From a checkpoint of a small mixture-of-experts model trained on Wikipedia.
Experts: 96 experts in each of 12 layers, 64 SwiGLU neurons an expert, a sigmoid router.
Below are experts of layer 10 (counted from 0) of a mixture-of-experts language model. Rows are named router (the router's row for the expert) and show model dimensions 56-111. Each number is 128 + 32 x the weight over its row's rms, rounded and kept within 0 to 255.
Before each expert's rows: "raises" lists some tokens whose logits its average output raises strongly, later layers aside; "gets" lists some tokens that make up at least twice as much of what it gets as of all text. This comes from a sample of Wikipedia text that the model never trained on. Tokens count by the router's weight.

# expert 29
raises: "d", "et", "t", "s"
gets: " ", "ci", " di", " p", " Di", " Ca"
router [125 134  54  90 162 157 167 123 110 125  86 134 106 149  84 103  93 157 157 137 102 185 100 120 147 123 132 160 192 130 163 130 128 118 115 193 104 117 104 107 147 154 138  89  49 108  77 147 163 133 123 123 122 132  52 144]

# expert 24
raises: ",", " (", ".", " in", " and", "\n"
gets: "s", " team", " film", " season", " School", " University"
router [140 109  77 134 210 122 151  94 160  99 136  90 144 130  96 115  94 143  79 166 135 153 129  67 151 166 126 200 169 158 143 134  92 150 134 173  64 160  88 143 158 120 125 109 132 132  70 146  66 163  83 180 160 114  97 122]

# expert 19
raises: " the", " a", " ", " an", " their", " his"
gets: " in", " of", " as", " to", " on", " at"
router [137 108  95 122 130 135 158 134 100  85  83 111 147  69 103 130  52 152  79 173 104 104 120 127 105 144  90 164  98  90 167 102  87 126 110 174  85 100 146  89 179 124 142 135 109 103  62 106 174 119 103 155 114 121  23 131]

# expert 8
raises: "\n", " The", " In", " These", " They", " He"
gets: ".", "\n", ":", "==", "'", ")."
router [136  88 138 132 166 127 164 110 105 115 120 117 106 113 103  95  57 142 138 159 105 143 125 158 143 126  97 168 159 183 178 131 111  84 148 193  91 131  99  61 101  69  76 111 126 130 122  91 144 194 117 149 128 112  84 121]

# expert 27
raises: " but", "der", " however"
gets: "\n", "==", "===", " ==", " ===", " ="
router [152 106 118 113 206 133  97 137 124 130  89 135 160 117 140 116  94 127 125 179 120 131 112 157  80 110 117 109 125 143  92 200 116 111  88 164 116  54 144  94 156  91 112 110 116 144 104 118 142 100  96 204  96  80 132 129]

# expert 7
raises: "s", " and", " in", " ", ","
gets: " ", "'", "–", " round", "ing", " number"
router [118  78 125 163 170 163 139  89 149 144 108 128 114 151 136 134 112 135 128 161 144 160 102 134 123 176 139 190 147 143 210 102 138 135 156 139  99 106  65  67 182  86 155 146 136 153 100 129  75 148 128 179 111 147 121 158]

# expert 35
raises: "\n", "|", " |", "===", "-", "The"
gets: "\n", ".", ")", "\"", ",", ";"
router [120  92 103 132 193 173 212 123  62 103 100 129 118 142 107 113  88 140 111 159  93 119 139 117 143 155  80 149 171 189 160 143 156  77 145 147  54  98 143 131 182 117  96 108  74 146 108 129 125 153  79 146 119  92 137 155]

# expert 92
raises: "\n", " ", " —"
gets: " |", ".", ";", ",", ")", " that"
router [150 118 134 155 160 115 166 129 113 105  49  72 122  97 128 122  35 139 149 217 111 117 134 136 122 172 102 184 134 159 120 130 155 126  93 156  84  94 123 136 148 120 127 145  81 156 109 136 111 153  80 189  94  95  95 145]

# expert 32
raises: "amp", ".", "ate", "au", "ap", "ult"
gets: " A", "S", " S", " W", "N", " F"
router [126  99  84 120 223 143 149 104 118  90  97  58 153 130 120 118 117  76  65 107  64 182  79 171 125 163 100 158 151 196 107 108 148  78 136 143  90 142 128 143 161 131  93 155  82 151 123 170 154  88  72 126 154  96 153 157]

# expert 47
raises: " ", ",", " to", " in", " and", "."
gets: "ed", "ing", " in", " up", " on", " out"
router [128  97  62 143 140 147 150 129 133  86  45 118 173 117 150 129 140 136 146 152 136 128  94 101 110 147 111 145 122 108 228 151 131 124  93 205 134  51 136  98  97 111 123 153  92 118 141 110  77  68 114 111 125  57 102 122]

# expert 20
raises: " in", "und", " of", " with", "-", " and"
gets: ",", " |", " B", "|", "ed", "B"
router [143 139  69 112 181  78 178 105  89  93  85 115 141 113 134 100 135 127  78 160 171 134 111  99  55 140 124 195 135 175 173 115  78 108 143 154  97  86 127 130 129 131 152 148  91 134  92 128 124 134 121 150 127 116 126 123]

# expert 93
raises: " ", " was", " is", " become", " has"
gets: " to", " it", " he", " that", " which", " It"
router [156  84  87 140 212 163 155 143 114  90 129 125 174 163 116 120  69 165 151 190 112 186 128 104 104 145  93 171 135 144 166 142  90 160 136 123  81 165 120 183 115 139  90 129 120 149  67  93 131 142  74 107 143 143  31 144]

# expert 63
raises: "s", " ", " (", ".", " in", " and"
gets: "1", "0", "al", "9", " de", "or"
router [170 113 123 127 220 177 114  76 136 137 122 146  70 134  67 153  98 180 121 157  96 130 123  73 101 186  53 143 115 133 177 125 113 130 119 115  62 171 154 100 125  95 142 156 145  70 121 151  92 161  94 109  89 129  80 123]

# expert 31
raises: " and", " ", " the"
gets: ",", " and", "-", "),", " has", " to"
router [135 103 159 135 149  78 114  79  28 100 113 130 151 111 100 138 136 142  86 176 105 113 160 135  76 164 142 178 150 155 146 147 109 147  92 105 121 123 112 111 182 193 107 142 120 124 131 132 105 160 123 158 151 121  46 133]

# expert 1
raises: "2", "1", "3", "Note", "4"
gets: " ", " (", "-", "\n", "==", " \""
router [139  86  35 114 161 127 143  89 134 124 172  86 117 101 131  83 116 172  98 167 146 174 137 164 126 115  87 129 150 153 103 158  98 109  72 162 108 133 144 146 134 133 116 127 196 125 121  79 141 117 117 140 126 103  69 136]

# expert 36
raises: "\n", "2", "1", "6", "9", "8"
gets: ".", "1", "9", "3", "2", "4"
router [113  83 134 133 200  92 121 124  90 117 122 105 110 148 109  73  71 121 121 176 117 149 110 185 108 143  89 133 152 163 160 102  97  95 113 208  93  59  78 105 138 109  80 134 144 146 105 113  96 141 132 152 135  90  87 111]

# expert 86
raises: " ", " in", " re", " co", ",", " de"
gets: "s", " was", " to", " is", " and", " he"
router [162  68 109 128 202 136 152 147 144  90 101 115 172 168  97 132 107 121 158 142  98 136 113 103 133 131 151 142 112 162 127 144  87 120 118 137 123 149 130 140 181 156  92 153  94 145 112  96 124 131 119 143 151 101   0  97]

# expert 74
raises: "2", "1", "IV", "3", "al", "Flo"
gets: " ", " (", "–", "_{", "(", " +"
router [149 122  82 114 131 130 156 150 116 126 116 140  79 160 103 152  82 175 133 152 102 197 103 157 140 144  94 115 162 167 137 162 137 133  97 166  98 115 101 113 128  95 131 129 114 126  68 127  85 140 108 142 104 118  20 136]

# expert 48
raises: ",", " |", "\n", " (", ".", " and"
gets: "0", "5", "6", "4", "3", "7"
router [166 106 114 127 214  86 128 123 103  97 124 150 111  84 127 128  65 146  52 178 115 145 107  82 130 111 103 144 154 141 156 130 137 149  93 136  96  94 140 137 159 117 117 135 102 157  94  77 152 155  88 138 101 150  60 139]

# expert 61
raises: "0", "2", "1", "3", "4", "6"
gets: "1", "2", "3", "4", "5", "6"
router [146  95 171 135 180 141 163 102 105 116 168  88 171 117 158 132 109 138  66 163 100 107 128 160  79 138 125 146 110 123 125 143 134 123 127 160  71 101 111 143 150 156 107 129 135 124 122 134 139  80 144 143 144  51  83 142]

# expert 2
raises: " ", " of", "\n", "at", ".", "M"
gets: " the", " W", " The", "W", " (", "N"
router [159 110  94 122 206 155 167 120  72 113 148 109 170 159 102 148 120 140 102 139  99 182 147 123  98 166  67 158 102 180 165 153 103 147 123 175 134 111 114 122 146  70 103 142  91 146 114 111  67 182  85 153  95 107  74 145]

# expert 14
raises: " and", ",", "s", " ", ".", " of"
gets: "d", "le", "e", "re", "t", "ed"
router [149 103  96  91 196 175 145 131  50 157 141 110 152 111  78 117 112 139  87 194  69 181 129 131 131 176 102 161 109 174 170 120 120  89 109 130 164  63 119  94 129 144  51 190 194 141 108 119 118 121 138  69 136 158  88 149]

# expert 44
raises: ".", " and", ",", "'", " on", " about"
gets: "5", "n", "4", "6", "3", "1"
router [111 115 131 149 185 140 190 120  99  90 159  96 124  96 152 111  93 159  82 124 115 179 118 149  86 181  99 138 118 122 115 143 116 130 124 136  92 125 154 132 148 105  73  93  98 111  55 144  94 156 113 169 147 114  48 142]

# expert 13
raises: ",", " in", ".", " and", " (", " of"
gets: "s", "ing", "ation", "ity", "ment", "e"
router [124  87 132 116 171 137 165 147 151 137 113  83 141 127 130 115 117 110 109 149 129 134 103  77 109 192 141 172 165 119 165 151 134 147 124 159  88 117  99 108 142 123 133 107 124 113 150 119  65 152  83 173 154 117 102 140]

# expert 79
raises: "\n", " ", " in"
gets: " a", " was", " as", " is", " |", " the"
router [162 102 138 110 170 138 169 103 104  86 114 103 127 102 141 137  63 133 117 105  65 132 104 124 112 113  73 111 137 195 195 134 128 121 118 169  79  68 129 171 150 186 151 145 136 116  66  93 174 108 119 158 154 104  93 123]

# expert 43
raises: " ", " In", " A"
gets: "\n", "|", ".", "-", " |", ":"
router [130  71  99 103 135 135 186 100  88 125  77  98  96  90 143  88 106 162 126 177 145 116 111 170 104 175 118 147 173 142 176 141 114  94 113 139 129 114 162  85 173 153 101 120 134 117  94 102 105 154  63 140 191  96 137 130]

# expert 46
raises: "t", " ", "s", " and", "-", "to"
gets: "s", "es", "us", "k", "S", "as"
router [104  82 120 147 203 112 155 117 161 135  95 119 132 118  96 115  97 160 115 213 127 138 145 126  98 146 103 120 104 105 164 182 111 144  97 118 122 166  96 118 159 116  89 166 172 151 116 109 103 141  73 139 142 121  69 128]

# expert 6
raises: "0", "9", "8", "5", "1", "6"
gets: "1", "2", "3", "4", "5", "9"
router [175  97 114 114 152 130 171  76 154  71 120 120 141 115 147  90 114 132  61 159  86 157 126 112 115 150 119 177 124 120 164 106 113 132 128 182  69  88 130 134 151 116 109 143 132 111 133 118 132  97 150 130 142  43  86 126]

# expert 38
raises: "1", "2", "ro", "en", "na", "ra"
gets: " ", "1", "9", "-", "–", "'"
router [145 121  92 132 139 149 155 105 117 132  83 111  98 159  66 109  97 154 108 177 135 172 106 154  98 136 169 149 147 144 174 126 119 131  97 165 108  87 114 140 132 104 109 163  99 105  77 148 117 179 123 140 125 110  25 119]

# expert 70
raises: " ", " is", " in", " the", ",", " by"
gets: " and", "ing", "ed", " with", " &", " which"
router [129  69 159 158 168 115 148 116 130 144 107 129 192 117 150 126 106 116 143 206  75 138  48 126 112 143 121 105 154 117 196 160  88  86  93 141 114 166  74 109 136 130 123 142 126 100 130 122 102 117  42 112 153 113  58 152]

# expert 60
raises: " of", ",", " and", " to", " in", ":"
gets: "s", "ing", "t", "ation", "%", "et"
router [ 99 103 104 128 201 109 160 117 110 103  65  77 191 146 122 131 104 101  46 138 146 107 123 138 156 154 116 151 132 126 131 138 111 150 118 178 109 124 117 104 150 113 148 111 122 149 131 123  53 108 123 139 184 139  97 144]

# expert 66
raises: "=", "Y", "L"
gets: "\n", "|", "-", " |", " by", ":"
router [135  83  94 109 166 122 155 118 116 137 124 104 122  49 133 114 129 145  79 137 116 182  89 124 137 241 107 137 176 184 122 119 130  82 123 154 122 155  86 106 161 137  91 132  97 124 124 103 132 132  47 160 108  84 117 163]

# expert 64
raises: " ", " and", ","
gets: ".", " |", "-", "|", " and", " John"
router [117 108 123 133 183 129 147 155 136 159 117  77 133 138  87  87  59 125 127 191 130 160  80 114 136 185  94 126 136 174 134 112 113  68 122 170 110 180 112 133 117 193 140 129 160 111 142  91 109 146  41 136 117 100  75 153]

# expert 85
raises: "di", "ex", "-", "da", "n", "ot"
gets: "1", "\n", "or", "ur", "7", "ar"
router [156 109 114 111 184 150 163 116  93 137 147 129 114 105 127 171 102 160 109 209 198 189 123  98  44 157 120 158 123 144 114 116 107 126 161 158 129 150 155 101 186 152 181 172  87 133 113  91 126 153 130 129 133 107 147 149]

# expert 16
raises: " ", " in", " and", " to", ","
gets: " the", " The", " his", "The", "i", " a"
router [131  76 126 127 154 124 197 108 141 148 114  85 147 151 127  79 104 153 100 108  81 193  58  97 121 129 139 130 142 171 124 108  99 120 124 130  91 129  70 144 100 148 131 158  49 135 103 119 171 182 125 193  64  88 120 111]

# expert 28
raises: "0", "1", " –", "2", "6", "5"
gets: "0", "5", "4", "3", "8", "6"
router [157  55 134 139 204 112 147 129  73 103 134  73 154 151  90 164  94  87  97 152 138 138 128 143 161  99 115 139  82 162 138 126  92 155 154 107 112  97  90 151 104 108 100 145 117 149 121 144 178 153 110 132 124 118  68 187]

# expert 69
raises: ",", " ", ".", " |", " and", "-"
gets: "s", "er", ")", "es", "t", "ers"
router [116 100 122 173 192 172 198 113 127 163 116 101 133 121 126 104  75  86  77 207 124 167 127 144  92 151  75 121 113 128 154 117 134 121 131 162 106 138 133 111 183 113  95 163 127 121 142  61  93 140 149 151 128 165  84 123]

# expert 4
raises: " ", "-", ",", " and", " of", "s"
gets: "0", "5", "9", "6", "4", "8"
router [146 101 162 128 158 152 177  87 125  94 132 123 110  47 153 114 124 161  72 119  67 121  93  77  92 202 132 192 143 145 141 140 158 147 155 148 118  79 125 147 138 140 156 127 145 149  72 118 135 137 124 131 137  92 108 173]

# expert 40
raises: " the", " ", " a"
gets: " of", " in", " to", " and", " for", " with"
router [149 129 118 173 137 146 148 121 115 100  87 136 145  77 105 169  55 180 126 157  94 130 115 170  52 136 112 152 124 118 176 109  70 110 112 165 130 142 104  66 165 126 124 168  96  99 116 130 143 138  81 132 159 128  26 156]

# expert 9
raises: " ", " in", " to", " on"
gets: ",", " is", " in", " United", " New", " known"
router [152  44 108 110 182 139 154 103 164  75  79 125 118 145 145 121 117 181 113 160 140 158 110 100 130 155 141 144 156 117 142 163  74 120 146 128  91  58 100 162 119 157 109 158  81  87  82 124 115 149 133 149 128 125  69  89]

# expert 42
raises: "s", "ial", "al", "ity", "in", ","
gets: "0", "c", "ic", "al", "–", "ac"
router [154  51 147 117 157 180 170 101 129 109 102  96 120 171  74 100  96 148  99 148 121 151 147 107 110  91 145 149 182 158 113 149 140  95 128 162 104 155 117 127 142 141 139 120 172  75  84 108  96 142 114 151 126 203 109 155]

# expert 56
raises: "0", "2", "7", "6", "3", "4"
gets: ",", "0", "9", "2", "8", "1"
router [130  58 128 130 144  89 159 127  93 132  84 112  97 128 120 133 123 123  93 129 133 122 104 135 106 119 140 146 115 191 148 124  87 115 116 121 104  91 128 149 153 134 152 106 128 118 107 121 103 182 118 115 137 195  72 180]

# expert 22
raises: "ent", ",", "ing", "ed", ".", " to"
gets: "0", " and", "al", " or", "ed", "5"
router [167  73 158 123 143 112 117 103 122 119  90 144 115 150 111 188 115 148 154 129 157 156  95 119  67 164 106 150 125 167 152 125 138 144 100 130  92 117  62 147 163  56 128 126 101 139 132 119 102 124 149 107  88 114  96 147]

# expert 33
raises: " ", "-", "s", " in", " and", " a"
gets: " of", " for", " to", " by", " in", "al"
router [152 103 126 119 148 141 157 126 108 193 117 113 137 119 130 107  92 136 110 153 116 161 113 153  92 141  96 134 201 136  94  76 122 127 150 186 168 141 106 105 124 113 139  86 125  94 160 102  92 176 123 161 173 148 154 153]

# expert 83
raises: "d", "g", "di", "li", "mp", "s"
gets: "\n", " re", " (", " I", " In", " Re"
router [118 135  74 115 205 110 162 120 119 135 135 120 158 124  72 188 130 118  74 103  66 132 102 112  84 148  96 132 174 131 179 171  76 170 169 106 120  96 116 122 164 132 143 111  85 111  86  74 162  95 113 176 121  87 108 133]

# expert 39
raises: " the", " a", " ", " an"
gets: " was", " is", " to", " of", " with", " by"
router [188  98 138 120 158 162 131  74 140 118 103 124 181 134 117 127 100 140 144 139  99 125 127 140 136 166  92 142 170 177 137 169  67 108  83 181 138 129 110 108 183 206  61 143 100 141 100  87 127 117  99 126 138  87  36 128]

# expert 25
raises: " ", "2", "1", ",", ".", "3"
gets: ".", "|", "0", "5", "9", "p"
router [127 111  92 109 207 132 162 136 115 126  95 101 136  95 120 127 102  98  90 167  94 121 130 100  88 190 138 145 128 141 166 196 157 121 117 170 132  66 130  91 153 124 142  79 112  91 132 152 152 118  91 164 150 136  43 103]

# expert 78
raises: "s", "er", "ing", "ers", "r", "a"
gets: "'", "-", " It", " Go", "ing", " support"
router [166 123  90  75 150 168 110  92 165 116 130 111 139 167 160 125  82 207 138 135 101 161 148 120 105 164  73 144 180 149 227 137 141 115 150 108 162  72  88 146 120 136 112 140 140 144 154 114  92 109  88 171 138 109 152 142]

# expert 77
raises: " ", " and", " U", "s", ","
gets: " the", " a", " first", " American", " an", " National"
router [148 111 110 128 154 135 135  97 125 120 119  58 100 130 131 121 127 118  72 124 111 157  98 115 141 144 137 136 177 111 142 150 122 121 140 144  86 119  84  86 115 170 149 139 146  96  90  93 139 139 111 150 118  90 147 131]

# expert 94
raises: ",", "-", "–", " and", "4", "3"
gets: "9", "2", "0", "1", "4", "8"
router [ 81 109 112 127 197 150 167 145 140 132 131  89 118 119 104 140 105 173 115 130  96 127 164  77  81 192  92 133 150 122 145 145 141  96 125 147 107 142 139 114 162 107 119 131 141 108 121  61  73 178  86 139 149  56 107 115]

# expert 82
raises: "1", "th", "9", "2", "7", "5"
gets: " (", "9", "0", "1", "-", " \""
router [146 143  96 161 154 114 163 151  67  99 183  82  68 105  96 144 140 126  71 191  92 149  99 168  89 144 129 208 140 150 134 157  92 100 179 162 134  98 109 154 146  74  96 134 165 116  96  87  97 139 100 164  82  79  63 122]